Below are experts of layer 8 (counted from 0) of a mixture-of-experts language model. Rows are named router (the router's row for the expert), up (a neuron's input weights, with its number), down (a neuron's output weights, with its number) and show model dimensions 0-127. Each number is 500 + 25 x the weight over its row's rms, rounded and kept within 0 to 999. Numbers have three digits each.
Before each expert's rows: a language model's description of what the expert responds to; "raises" lists some tokens whose logits its average output raises strongly, later layers aside. This comes from a sample of Wikipedia text that the model never trained on.

# expert 55
It responds to: Word-starts and modal verbs. Opening pieces of words such as pro, Ex, bre, clo, along with modals can, would, could and infinitive to before a verb.
raises: "ture", "ng", "ister", "vision", "g", "dic"
router:531559465500483477491461491500492493465456488484531477496508533507484490516449511501476483497495532501444495456526490484497539488506495454492456491451507545503499489477509523502508499514481505457482518478489503460488501462474496511502478550483502533503520564528481508470488564509504523499519507480483549471535514498496532515496525456513498500490489500509543489522465543540526504503466
up0:491497488469489522466523461503542518550492466495507491475516473494507481487498499508469487478486482486515477451490511495490510479501507473550521501480464483489518477500519492524528510517511533508512508536461508499489489455511526521469511537465449482452518519472480495479497533491526496559492476510535542512474517507495512499521489489473442466528487457496521541448536544476523537449488
down0:493490500550462513494477507487496530511514522487462475512485502494523500474480486477520484533496515474529497495542501485500478453538480453467518464493537492490503511548525523462537483489541475514486541503486524460515519485502489542509530522527534490500454487531515466509500507488518484496515515486474506504427503499459474557478450474488468501458471524507524489508551488528543502504508
up1:540512458507489486497512452474506486485479526481509497508511566509518531499499489471511426485457512495546506505516469482448499481521450486489483497465485525457525478498496542488456523495527491479500525467476504479499502512489490491514495501466521507466528504457498502452469473486477486479505506523515480486562516536493486484506522478513487462525483517527454509479439537509484507478519
down1:532541545454480500477479514484464487482505497522473467496513535464479486487474493460498492536452493493498526513528481502534491498492451461496525489490503514545519470512506475519517516477536499502515544499456480471489488525459531525486476470523480473472501490506505479486514506477496483515500447499528491462505475514508503483519581518512534536459523534524494528484463514485518454463521
up2:460497461488511498499483497484500474505466526473486526522543527472543492469479479475492524471502481476536534477509520498534473516500487471535513518500496465464496528520516504526442475491509482526515509545507498485519492506493544499530522491468459479480549528496490531516539537490529532514450538507497517521485486488519490529545483477485447476529532449487510537492496506482460531467484
down2:514512471479479503521487494511545503515501497506500510478480566475488489448518477520486538495481447522496546514491479444506517480485487456490546482516481485516500504435509516495491468481513467516516466495467538528499514537490512515510520515476519526504490482477465487487525470475511522518489542535516507499464481477464535534499500507497520445509527506426469534469498491467506472496511
up3:494533469528463505541476486535535495523481517521554467475495533503454490524510479476524492497498569504510510495503484470483525535507455452489447469505513555496488511469499503510500489524523498505498512486473496516516513462493478459439511538516493522499541558490501496481493543512495509517503501491483504435501465499521505479469519476456503509513489464522553489494482512505527502497495
down3:536485490503522489492502469518478523446533501485503506480471494472482511485502447455523511489492521549491484504531451480539503535477510521462553457491529494469483465498503510534504490527524557534506548481499503443520481500516504442492492491493506512503490491455492521510534510467489478502495490497520491453465493503507472449519496443509507489487498470532498500466485558496506489512510
up4:526523504479489519471494480514471506512443493511535489476498540526486539558530515516473511481485468533507502512484509484458527458488514437521489480518518509452512511491542496521527510493498491507505511509458505474542488495490466441504464521534522517538500542500483487494468536470477533502503505493444517484477526506488529494493520485560517464529471493488528449519500511488506536500500
down4:518480468487484467527482504520522495497498472509473525530513483490493515519470445505455489461516503535537503495518445496494456462507513514503484553544515513439556514534547487496512523475510440533502499523500446467531516502499465516491492520524483512484495480534513478483522526488523493524525494508448481489531533480504474499524502494494467510525533484489499485537472485486535474470499
up5:532517517480515522521469503540482499476489504499470530517528530503496511540500478466523452488474519552465472547524519534437478467475471514521469524497517502457523479506467505504522446475509502510502525499467535528483538472450532492498496491488516505505480509475490505493471563502467552511475566500469481485504484517495505501510462477506488497502514501490473489505550487517513472482487
down5:479548500444546480509487468428483515502497498480482515491534499514487503496521472515526456502473477478477482490511475536491462479553492527490489517517537517513502488498492455494490490544508477509459553487518488496484490501503550518471537460550497465514495500485493472529497571465528524452486495468490457516494502522504478503514510517479522498513528462489494518479495507488506489492455
up6:524512515487510500477465476535540537529547475516542555472468518488493532489498508507470520465460466469495506469493488484490540510494524505530479468497507515493491483500541498546496500542464499475506479462519525546499503486460499500491494508473486481525454545529488516485524495496488545507516501448522491543480510504509560480501460461508516515533466516495510556514501497470503526516484
down6:491539505489500497469460494517490515502498510495497469510509498519490544522454553461464503463536543463483464491495516470473531510510557470490527485487509509518470514543490474475499537524501550482502511463505527515519522522519490551469488501544533467507483496504512481495504459505502517511518471512522511526565500526501512472536515478510535498512528521524509504503489556562491490536490
up7:555501482490504529502460507534490492574459475499508514500449501475514496475523506533482467515482494544507483487500484508531509464514494468497492506504501493491486503491493523519482513471485513515508511449486506475455494495500499516481507581495468490473490539516512543479495563508488507520482477531510491484541544472493529480497516517492505492450468545475524518511551482505474508440516
down7:492557477517486474496476484515467545486511524516525478503505492472497526512516516458522489451497494512555511499492496501524494519476534492487504531504460516535502502506526491473518530507480539486485510479511471528498470484513485498478511492557503440477509491524524470519512534542477495445495545510533522523504543464496555518463472517528507512467466472497499558520474509489525525540487

# expert 26
It responds to: Single letters and odd pieces. Single letters, digits and short fragments inside foreign names, taxon names, table scores and transliterations, such as Cas-as-ia, Moose Ja-w.
raises: "towards", "rated", "regarded"
router:525522512559487449479474449522490469494466535497513467475521509533512446493491511495483550530490524511446487497484496493512502479473509515515490515466505482499517538477464494544500482503480503502524478523499503497497459442464523495458518541531517505473532488481495497495467502563493509513555506484467537519530510528478533533465499454535506494508488492481516497496489530529503492509474
up1:489497453476515498529464485479438472544467499454479470525485464503492527518528478488467507496502482491540535448508474484449499484504499498480506526501526508454491489469517536503537504516493491495511464500486517492462522475512473492487482478507478464529483472522533549462515468541542517485429535493481514509495503478520527500454519497513505504510473511519516515506464495492500527554496
down1:498520509497511475458464510516526481544531479483480529440481537490481535472510472474453484471469512509566477451506454479465540529478519487527500456490505478441510482511485499485509502521505516510503493558535503531501501527479517514475550506495502480511468513491494506496516489489538538476497468519498514496516518511532512495522460495490480479497535467494491535511492473502529558503524
up2:507488503470495510495527497527503507452450553510513559491488550490481481476521513495476492486490501493517534514480476521500519509520501500524491497518496500480534530518520487558469527500491472539512473441492506501464523458589483479470505509512517524524555493513518507468497512485504492508481485463489471494549496457498496477498497488513492495490480469489484495449474498557541495501539
down2:490531487483506502487480509518513534493438484505548455490535495487483485538502466562489464520499482515531436500510494535515515517515515443467507484470541434504503546508496522495524526472511476509532546517505536526524487507513486481454513478546477506489461520527502505520483498480491511527533473508508490490484539502469510505516508521480469475509494535521508511500496524454487546482487
up3:525493474486499517488488484506503499510450502512491534497519495479458523463509486469494486521455500483528526458494497496481506481545532520533505475500500559500515517524515487498518490537496485489479456506530574570529509503472498525501518487517519492496482504454546473456494461479537548484541529510528503463500529462495501495470476510449465497504510474497518545515467488494472508510508
down3:501459501490520482513468503541518441495519509478523533504470531518509473493503509511496502482474524521533509498539445493470521491485482480453507515469475490517529457486524531494485503505547504512514482510489452457490477485506494516507441525477464444495473473481486567471506498482521477522457523474489494538513488507526520518505547473507491514492518514542516486497451510522502503453463
up4:498517488526488547486451492475509524542488486527508501483478496499472522492512496461479498491489555483486513457511513495536473496546491508524512472501483510487511481486492478502474493502473517466496496491514497509536488524530492557486530518496506509493535520492510517495441463488496565511561486513460565491459466500537510549493485476500516482528471474480476464507514451514478522459469
down4:516524489476478458489472515483484514510479489489518533543552527496490503504514445506498480502496533522503538492507494536501561512442499534474469519522537524505468516517494518547486476517480524478470498494498476471525500479483479485550494502439502492518442512464496534487524462481533459524500483536474493472539529518501502510507498480553524462495502515503513535529487516542496491502513
up5:502481462483516481530457496491529558510464528485510543504550508477520507460534542482510468536454494491490498449505506547523515460466490514504479516478465472537489509505559508492462503457480529512513481493479541554503467496474470466526460494457484494511507519500505516485457497505507532527482521501488514510506465486540512553505491491478475504498521502490515528501488516471474499489503
down5:506474484546519456475518493470530515472475497501502513492459493478501517517519503511522518464475514498454542502495521515475502473525474485475466536531514490492515493480510477514506484456494502512507481474460509452499495504490489480507470563510482471442516504474485492514536553509502507553454533515504525552483475444514497492494526516471503458532456475540494498515511499508533534499541
up6:511493504514456494479476499506504483514448516515471491517551484486477522521491499538468472525496472518521542459478495523527522516487516483499480528498416499469503546458529521506536533536505528484455481491487505547515528522511491530471472505489514510497530525494499521441435512502470520483521500501509535432486516480478530513515529511514506504509489491478481508529498509512487531527521
down6:521470509500475527517522540473492490493469490501523531484457537507518503499501453524486500483517547496513511461521515482481523540455510498501503499507519507507513455521476442498526447498490527504509481510520489470473470537501524525494467540464492521486483495487484527514522476468526488567544515519452534523558529483484487506516471456500493520490486440532512490475470492502520487475509
up7:518482522499437506500507505515511462491520462525455472466522526483511508533486539498456480489444507479456479487478490488504498509503477514493482501530525510497510515472496534527552498508528509470512530465460539506556504462477456514540519481512489529460500530492527453527539503478500493513505548546503491464457485498473494528501502488543475513483495532494462512506508515508472529526494
down7:475510491498528493524505466496508472549477476529496476467504443493502500519514495481497480508483559521511511502507487485480518443511498516498504522454489470473502518537506524486436504503467498483484509513490521506509495477543513499497488502448499467520545483515482460551510487536528462514539506532491527526485470511522465456550473519462521513499534481484533531462458521490510490502542
up8:554461501515492485562503522520466493520446497514483511493494521464469510506499466477502449503479506478497489457496519515443519505480487530471455490490491509466479517475495481511486465500504497513508494479507522495500530493485490532500454528472472492490531563475464527455509509495523543521454479504481536495532489484512492477531541466514487502521499526446478476504551493540526511493501
down8:503486509502453491509521467509465519494513488516500487509469451473485472502449497487524541521480519508516527495502525520504498474540502505516506452517498508496489502517483501485513502542514520516439494531479501487525490485507534489534505484532493490482477481496520473513485517494532490478538493484521463544521478513521468498556529559485481536548492507543471549468467448507434475499535

# expert 38
It responds to: Word-initial stems and name starts. Opening stems of words or names that continue, such as Act, contribut, involv, Mall-an, je-op-ardy, often in name lists.
raises: "erial", "ive", "ile", "uel", " reception", "old"
router:474525498525454495489455483530503483521478497498511461473505508514511468504545530519526550518506500493489505521493491552502515520510471483498490446450480487521510499453504514492530455511501488514512488503475569491502469453477487450456526515530480517508532530493538484508467534542512479529488532489468542466539529513497514508509510442506503489528503521488482500486501520512468535485477
up0:542496496460494514494440497513511451485495487475519499458502514466510488475519525505484497517463546475522498505537505523500485523505468504505485481465491452502530490464512507500526492521509526512501519512481521482565475456513458553536541497533527470527453496524498528479524496485482544506511513488484494514487465486513515520517447463520536491499516472462546487445515507489485498466509
down0:509528450494513474499475470511525531471487493479507540474460489503480477506487533559503503484513534519506535488513468492510479510492544496500460491501506476538496501527543472493496531490524453515487531516557514478471468451465496475499522488505497479517478512524450501530486500490506483507469512522523481489460492569485457536564508515503508513523520530523509487474463505538515497466500
up1:471519499531492465488508497517496480500530475462484482508553512489504490480498510478501463526478493536496492494506516465474518505474520466529491505497518522501489524499513515548524527491473481480513527495461483538582480495494499485490496500523498516510502565508526462495511547487479461508492475463515529497520504518494573503512469497508537500516529507531456458502539472499473532568468
down1:509487507498551500504473532496489503509541510485531508499552532468559526497497548516518466487512484461501480510486531510506515478482545498530506541494545498494561511473511503535505488502494519516504503474489512530523516528524513506494523492515526491518536499433526493468494522495542507529461521507501511524542493491546500521500514442503459528500548520467491447479513471484475500475529
up2:481517499468462483484504517526555525504543511482503519509509499484478485448496509508461510518524476469515532488490435514488486479490479460483528472445473514524518488534507543502444492483471512492499509504558507481500512493499468496486485532510493520502480499506508572490494524479483491547544498514528479474530461497494527473460495470494480455508500466491507455513546492487462486502476
down2:503500505484516495496488555462537465503494476509486488493510525494508518549455471485467521469479531497500484478475508432533483477519465493510506514506500541488487481536499504513531500554499475493477466530553542499462566501511493483486468549510510450495479465492488493537519506487535461526512520462512521494496500465503467514483521528474520477491493522493501506552486471474500494536483
up3:460519507486495462507450486500490537525484512505526508535516505485537508429514521453516482508496516495516529489472511500480481482488503490474526484449504508504511520522464500513523466447486481507485477468497522483496504489507476455488505494455466463461476501513556530501489500543485492496500564504527482541519527484555470540491496469517502493480518468466463462496503469485491502459476
down3:502552458464521444452457519505516548528499524499462537516497514491505505491485488541535550502523513501529463475518503473492497491505461508520467488512478526513543484509498506510481480470478515500530483499484475531501503489534514571495504491477502461498444475517513528498524458480515510512481523513547478506494503504500526473487525502542509502519475524498492550472449476490539507493466
up4:517514494476512469442469507499510481494511568465489475481475492500490505505526477495466493493482465533493505460533527493523471493470507499517537527542524478492476532487514507479441478496479504488516513531490505547490518528486477538510524508487528479499473531467507474495474497532496539543533470458480532518516514534501483509500427507501521511473495478514528530467481510522498498571485
down4:478481479476518554538510551505515490489483476495504480470490528483524527548496500490542532519490508488495506525550472512475516513499488466501479513436453507495512517511512511491527514512519565451504507483451546510484521539527519498504490522506498479495541538485547529488497480507494495518464561527533480490501480456502477518453530467486488470531491500509520493496520505507459520512497
up5:526508505515556508491483525503518514441523494455499470518476510568498490514461519517506480479511489489468499518467511491464529516503483498542470495479476518466533512503491466489478528481513509485501534511526524468509505494467470476463508514495472496521543547434475528483454510529521538496486470486511561476513501507501521512535464485461457513492492523465522505493494481535502479503533
down5:496484517489517466493526503552500491478528503477485529507493516514471529552493536527464477517569475489518468546483458503526468477466484537518517499511484515538487486513476481490469519529499536516509506530476494522484493495490496504510534441498508502487537545457540521499497505464574486465511509491542521482476516497523506533470503501481511494535497488456530477501477462499495499536516
up6:514507501547540489486507514515516539502475528505477506434514535475502510517465523477507491494506517515483490499469477532535513485490553513567503521513484551513461461504505468479482508468487514484528478501525489536517445496469442513513537478483485546509510475461503542501458460506481520513476477511492546493494469517496524499526460534497528513505494501473505461524487534505483485520500
down6:522506456501499527525499525461517539470477508494520495528460477512529524491483490479483506501481486514468490502506472501484521486456520471508526496499538527443515535474494440504548478519522474519512491499519525511482507543486494483478470482467507497484522475504504540563531528499485481525507570492517531516553541499471467541481481466515463526479491515538506503507510511503483495478545
up7:473478500534494515514478472484557501499496468504506534500494543498544487440502527487517512470513477517501488490495484521540486524487490479533517468459482505491504491495492530502523490497474525474510535490543502503533514491503539462519482513510524441534522499481496458489461507502484517509471526482446524482500494468484532511472541492473469459534528529469553475507497508533473564507533
down7:502503528501505496504521467543496497509519515484512465540501518497490542522517547496455489523480463494521482498524493539523478516490527510518506490475464498517484477487531472486527503492487499529470509497501537526519510508471512496538517456450506510470473519469449481480502507468527460454487475492544461566506514498478501542517513577489504495490515516519526534501467497497557499544488

# expert 62
It responds to: Name-final suffixes. Final pieces of place and surnames like -ton, -land, -ville, -sburg, -son, -ović, -ford, as in Midlands, Buford.
raises: "mp", "ctor", " Register", " effect"
router:483521478557516507540481472519512461464469518498508482499545521518488476522510514461469505527475500488511472517522491539513541510469480505519502475475461543508517493489488469494493485514520481514524470492507551491521490484456475466481515527500474499510509551463480515485474518515508526483496566503475526450527541493510536547493513444524497488534482493460499514500472495538511545516491
up1:489473481541531453525517513495542479474480508499489540519517509498496476483520508519494495474473506503496479506489524483475521482480505505503513503460457489475478533477523514532509528480496509497496504524518489509505478532577516476409489512542516512494508486498541526505500523499480503516504501554509486494517535471518426448507478492545457497510509527494482491538544489525471466520484
down1:491464534512503534483497519539487468485523488526481506468504484543477535505493516490477486542464493514515513519494499525513484512449505532503528494480513533475531462461453493504547425514539497522507496478497465471491488564514477518523522496515485480503483509526512520472479493500487499478473505550518493447491486456535514499501506530541466492489456511478531524549496496517533494504534
up2:478509484453481491501555523448454515507501471472472497515485490494464468488501495507499521484512484448519512492469497494539473505456477493503489501499533497533450522459514491480461510509547515548501527532469513517508524517499502532489491536524525530520493502519517514495517528569530512502526518461493480460468534505476452503481511475490444499523547494484518458525523478508488496510513
down2:541458474509543489517504486531514470497468475500484532505486483483499548474499479491482480517451539508488504496491466499473553521515497498486476498483522505465519490513507536501523479485467476470534452439507520487490509482484493477521480511476480479472511534488505451489483479483476506529522471571479492490512440471502533498513441496524513440501480524486493489506470509528533512524479
up3:502517530520539480509509509528516437463497500479492547511537532492550513489499510481492472519458494525535515514509509488481510527552530489491524515478449528492512535486476522510491491483504497526534522531517518465502508525494510540490489481510536523500500512474534494495514436533496562497478522508507560504498517499511519524555504483459499472495494496522540512500500536514536478439514
down3:535519523486557528482521457483548527468539490509470488507511495509511478551494517543465473494529477524524437511541476513530524488489501523507508529486513549514518474503498454503511479488549471491489483461473489536510499499521527494478555447489504478521509504535489508499481479478514548464510495485502470513477533463525533517463494506485514490511498487520485545542488499484521495524504
up4:490442472491458508511448506482495524482499487439492482490476473528509462473500484536485565497500490508437528516511481525501526486531516547496436509493512512442503527497480504475476489505530484535482458481481509517460483511470481513523461526504444533521507525470499492487501531488485527536498514508502525487518488498495501536506479510489475523490505514486516529435525497514474511492497
down4:502496493516516503535545473488533510516523503532487532493488516478479515525437518501476470521518484489546448516463517456523482502519477572481503475440506537509494499522525505517513502512463505513484521525536538533490543483491458518506540500513480513467506521484484465494498499485462511494512502506531510505491531476543527518463514477459512463522502509458513532515539502448525504512490
up5:540521537513495527487463527499480470436519502469537491479496525511506480509476480475494492503481512518487493487488476488484486526507484459498515457475535500521540513510515466513513425505486525485527526511460482473518520452499455509494486549522565483492496532451509491492486489492506547487474478518559528478509509513506525499517536469470540489499487499502473470499510497531527534464493
down5:469529498491534520499491551491478494518541522502498511479517552514506510516535476547511520489530524449525505495480495504550490511454487537514538477488551515528528494539497477547507494489525518517465502528513441479495478498523475526546528536538477496522464513490491561500511451506524536497512483530522473498471506472514517496537489476485518475511474478529525514510475490494500525484515
up6:494483504510504523518455488522520482484451482450556466506524536507543451474509532499542504532523476533458521507500495500472530510508472488538418501498492510480524530480515510470474514508545472514544487509470505496507511484478510507457452500514459496498501524523523518521500493514468526495467500479485474475522510465520489507516442507471500501499496501506487521457482536516505454524488
down6:473503538509558507494550485487516512480515533537505528530520528531503496528474487478497530554477514490504476521455547474570492517460497507496542462485481505530509498534481479523503511522480532476492484529522515496537506510528507479474537467508511511506506493488500488503484547433540493481532475505531505501456484489507552522512510467514458490492503465475535491469490505507520485520494
up7:474483552454503498540535530471515508510526519490492496494508535510473496494502521487544506521517496488443495522538506486485520491501511533446465520497496480549523483440458516482499499496492500479505495467483494500492531514480506523504504512482492484522500529476494509505511483579528504515500528493505471456523477482557509482524455465525524478555519492535482528522464520438506504497493
down7:531527530511506503481498480499543485499494467471480496504564515518522524478518496540517465534505470512515515508546510488529465517486526535473503505459507531494506483462442535472505489530499493545524501487505477482534528487507500509496537455506525483524528504475465482484542510493498504513471523492531489470496476515512516469524481472497564500523528505520470548514459523470553484542517
up8:517498499530493509501523553505486507461478505563484514454495496494482509506500510467509501555534513501458514510502495504508503451516491497501490509507498534544510441493515502471511493487502485506526488491532486556538486501510465524515519481495517509510561504551461558463498482508541509518495488521496511504504459494538543559527455508474490494521472486463456503495494515457490515465515
down8:542492514505504525534455470478519474513462514466539483543495514485510440487529490521477505460486505516462476494539463476496476504519541486542492501460461529460516493467497499486491498501548485523495479476509485524463530520451566525488437493513549503492503487502473497522509513564498494500488530492497510470473505487509512487513463468464516506503491514502505471511525526498531516490492

# expert 43
It responds to: Year and number digits. Middle and final digits of years and numbers, like 9 in 1956 and 0 in 2022, plus an i or ri inside words such as Offizielle and Screenwriter.
raises: " months", "th", "gate", "ð"
router:533462495494504477474504489494532479518471505517498538510488548517500493458501542513488528493467566487513476498543473490495544478489448450483498527498462481478512540473511508540489478507438538500479499505522526494481463472504455473501476504503483477485543508510482502488488486502503516504525538492494508510513489482526505486462455448514485509444483482498517534478485557504515527491464
up2:523526495461495460537512461498488471537492494519519505506472451468546523495506483482485478501497533511535531501504490518539536527500506508481511516453480485508463496525476516465489488484489527493520515500443516539493503530490458497548506457525474542492506512521505517505475474505495505552458518498527510519522520469523487476545478463528511505472500547551515499508503576509487491483483
down2:501520527455515500488505482514519486518543495463502506460440487483528506511485494521524478541494460468489496494553499484527461492509497450498496523557488452512476470506520486501458521501535486478472497491521499509475473488499502487494454462519461462488501501444516482530497486495500524488475446546494494503497502500517476485515546463545505483487485552495521522521540535463503504483471
up3:507475527488477475526508517583550455464514460476478498483489521509465472485496511488494479492511506510478503491513477503486533507472503473481494526464475520480463497477517519449471502499511495479490507503489501485472488510486468454426436502495510521513520509513506515452514435518499475524525519458482471474489498492476483493521501513499517489506465550483434509479497509519504498534490
down3:478480449519531500464562528496490523511497508507502525515502465488478490479500502470488487506482485525475455532488496513498505502518504529496521494520496479545433479559440504514490481489479506510486502495466478473470475528536518508530501503529500519481488548500483517533495526456526495490473489482462505484485485529524556470489487542526543486510524488569548489493482494463474507513497
up4:478495501535494514521479517458483498552482540513514519518514500458494472479474527472480467504508502550523480475505486475497472549507486472476502463508507496523549486505492497493549482567512492445496519502490511591477513495509483482507531491495469510467511552487500496507472489517489522506489479513445465461518573487511511487514539479506507523492501521497498470510474504506497494480482
down4:471507514520518528503526456512529493515520485516490470466534548536508499461551479504539491473486524530499462526489466476534544477447547567553444476490517490539519474525488523538516501518493491490488475491510493516519533463484517547439508500519481559508468493520521512518495499491500511509495478533494522504503514497492514513498483486518521497495476499494525498530505480501472536488520
up5:504505481511484510469441545517496504537509485487483515514497494513510504481477481477460451503521493503494451515553456482490500471456517507500515516498512497519521546502546504512538479513523507515476502493510549473519468489484513499542537520536489467486537525471441470461505495487492520529525531499524464521496499472506520513517470493511554494456475540497469515470478535478533535474510
down5:513513479438488530506492486491492480534478456478498514463511513527467508503533457498459518482492458569482499508482467543488510479480486476505474530471502468483445474510487502524529521487501514482519536502508503470506484552488498478458511536505531494510482493494491501522497491533525533513494499522521449539542511514541511511488517543528508502553450493498543504477496496480521463500465
up6:517481482526459481502475458533528502480500491521484506477459535480518517471495468477533530482506472549495474517533527485474525492485454491474446497456478490476480522488523541468500537505489512476501491494485492503496480503486506489497507531462520525475507533454534476476467519513539522517541524465471510528477500481547530512548472513497463474546499535489498492497548469495473490496463
down6:475467518505492493524484461500507561512483503534488485544478513494508494516502513474508509497533483500492508508529528513532552521553498502481532506498484500440521442541516518519497478494462522520508475462487517489487524531484467534491518498450509477510498497456545483472518555487524520503512498494443518511486505521497479518492514552467536456505477526530538522490516531468520508529516
up7:479440512516469493504512490473528510473505466537547491513504539508499499506524477506513523508485507496443430491441471547470494510510487467474488520498469455439538448492514511485502502501524490473509509499485523494511507489490485517463494486468477510475493524503495538512477499534477516496509488506440556495506527551538514512553480519519519504481509491491469493499496533521522487525478
down7:520536469458521490492542482545516546546509490469480481490492468469539485515473497470492499517529507444553469508492471523510480546543517520525521458510503514527510478527509532472505487486487515494482498490531515501511489536547493506542505504539502493500489486481523530494473480481561465524510513501514463452482479473474471504477526511499478531467535538498495472479504530488471527523492
up8:510497464552492464525491488519501490543496458479502501499490565478495483517511507453566506530522524533519498507510467495455496496487462464474517479450487445505451515502521492492522517468532508468535521504515506486526503481502468511491540538470481453527493544505488448514471539545532501499509489512454492517476491487484500481496483516500468507523492525486504490493522548493504482500518
down8:472497459487463498529525478483495508522499489466494525515504499526572474492460489504526523495521483507528475486504471464457506476493484475485505523453478537514506522553517471472506455447516516480454486489492537523520446512545496505489476517509542482514540489505474504518507493495515477524498496530518541545513471491539519476514492495494516516466484548495512494543521471454523516478504
up9:516488484505491528482500483490520522514474458497513485518510482503521536476473467493523478553490445517469462511485478499470481486436497462465510539459514491549514507525574491501507516504452499469497479510493499521505477486509495478482496559530498491520487522453477474502498511545491510508563500488485517548486475463511517529506451482492554493493502518509502499506516476464534497504486
down9:524483500470524507474504542487523509492477483524496507507490516451499500521480517440494489509493518542480519487551526499567485472427471486502506511496506520509455495531525477507489489497528490489518501485455490509476537523468496459492519469480511461501516482495496488533491523441541507493487534462536477532492491541504526504503511512494554506536482525486537508498485516445493549498507

# expert 63
It responds to: Closing parentheses and fragments. Closing parentheses, especially in Guest(s) or citations, plus mid-word fragments in technical or math text, such as as-le-ep, re-man-d.
raises: " ", "old", "à", "===", "et", " ="
router:517471512527475460469522493487508485473471497493534525520539517520541508431476500476459517498460555507528510495502505472487514509492474473524494488450500459466522559508494514548450481491516529483504501500540524495487458501506504523491520566504495492535494548471491502478521527531486506534516511496499516516529541497503507537458496467484459504499489501482501461452488520516495499496492
up2:547476537516485480522519486519481514447493499529489546500510508476490520468498491492478496513449482542517501466503503489436506493480509480510493480481531509486478526490544558508480489446493515485488505537557504538537492501509519499499493499473486519519485490488531472471490451523506540496499521455512484512519520501463507538499523489518466496513525501513561474486471512546503567498518
down2:494474536485528483426533518487464486463504476493490450497481473515501476511469481463526497501452481514513526506531470501459537499534515485485500504491519545512475494546485534502537485486484528523469518520546497518488486509513509544474489463510518493521500486511476515505499520479540497516519542518507497468538542480493472511544527465497479527525498507528536473489471527491488540513559
up3:482491492511518495486485533535483480528522491476499495507504496516544546464479521526476519501437536512497476505563522519466511501521493472492462467494488486491531550539492536475499501491469512489473467475482519532525448522529486479465510469531504489518496504509468509495490454499483512497498525551520514546497525498536500511453489496524517479543528486549519514466514470484539546492488
down3:467527494480497508484521508508501515513555512486465476492486495528512454461534515490514483492449520537495480530469486520512502512518478508479487539493536465537442523466475522474517515477549550555494515512484498475468505508445518472515495462474496545470464512516490512526537507499495484568495509533493458461505451491496504484515510514490538495496502490507500497481476469519498497503463
up4:513512435498523500468488474487525496530452505524523523485496566503470506493478545528482495524512485486518511462486503500547543497500501468492488525537503467490499529474481533501495466508478489483508466499535513470506491519478519521522516524512496508544510507476478515494487526461514495556551479509513475518450520478506508532514464468438477500517522519563521514466494483516481505460491
down4:523508493476478498531510490507499506520499539496513506473496504484467415495494523534469516501498447508517462478499500514509527520538531533479505453477495481490499537495490506508483531513563472488445483490491478529485500520472520535511499454498462462519467519470481470464524463541510536461504533507547470488509519512460541515479449480476508504523511500508514508476466486484492515488494
up5:534488513515521488510474518488505509539496493473515508498465538492508547479493486500499541512490481534510522468519460444479533478492515461494470515448475492472513492505477557523450546470508577457496491476446485520532498505535482492485490493507476477514479506486528480534503502507494502493524499511502484451514456493553501516477458474527504512519500506489466500495523467509487552487512
down5:461515513474524532534498494550507543520544456519484470484475507509569474527515497510497521543491496498488508529454485445468446502530531454476525497493502506491506535488486521519491508469547497501472501471452472465496540541505494504559526521506487505479509515497510508513488492474543517544511494488512466458494503517510537499482485495501459480522502522458507510510495489503524517532489
up6:459499488498540502539497462529501498517485548502542489515479471491571501530536514486488457521454490443500486508501509547493477518471479477539485453451490469470473531487531522481526512528476493495502480494543535506509457517523490477509511522536506526506494500436471527511491530462484482484495501531497466501493496464467471490487496515520513527502507522471513519507451479502481499509494
down6:546481459493443523480508542536471507492487531481488535532492481583483495527467513493531514504522497514529501490499525460514487521475482477503493527500536473475501538500494550471513474465506483471557482522509478455460491495473492494471478510467497565508517514516520540479515489482485480529501452510487483485471495527475492474510481535504491512506462523506506483508500477469545510508496
up7:482453457519491507525472507504508499473531504527500551475516513527549504486508539484477477464492489469521503527510473494505476475481525485505527480463534495487554483480557522526489480503468527479471439519483529506515479472490529489474530491512513495527525508490439507493503471541484487563486506484504492491506486476518454475470477497488496487490517537436467491529518505475466483514496
down7:520486495534478526509507481492453508497526533523479508504485492473466502511486528522536475487482459476489513508471516519503477516483561540504560478511476515520525470479497484520508530512493502503458453538500552502522516501491479522493522447477492451498504542483487471502481507505493490520455458528508525547454549505513516485513507485455486489507548507472510516521504459535500520462535
up8:518459450495498483525515496491525467475495535470537525538496546495539500489460520484546514479530529514493475460492472486470520487536488463486506480480501502495486551500515523483515501487513502497472477525538523477522484532507570500453484510521515475535513529465515520508491522510478518495503483517529527480548552503493501513503495455463450456501457500512472500524484475500505536511481
down8:519505530481503497473517534477489482523520481520506517524524509512488505531514507481477517472474557498545546506487502514482480483511532492504498496533452499534442519504527487437467469504514510546448513466516503479482509541540491499499517552530481500506475474476489489514500500513520499447471529523517496498499474488538522546488455498499512458517472518487465537502464512526444499502522
up9:454518462532528522527534483478445494521497486504501501523457505552490485502525485476489498531482473482526495480529496579486534529495492496463479502503468456545443501509471456474475496469530521505504521510526507507507526508483534467502516514491475493502547523519498546502493514537499531500537490511472491495486476488488512477545474499501512469467502540448471521486504476473484500477525
down9:524484503456498524515483458518560493524494506503471459507531519498499511476506514541475461483524493515496497533497489484465469499460528500529506476487499552452480446500563531494474456496502476553509485513470505506518492495539503528502507488531516489447520500476529499514483504532497517467552492524478484467461477537519522498526551519527514484468532530512489501530486483496501503476501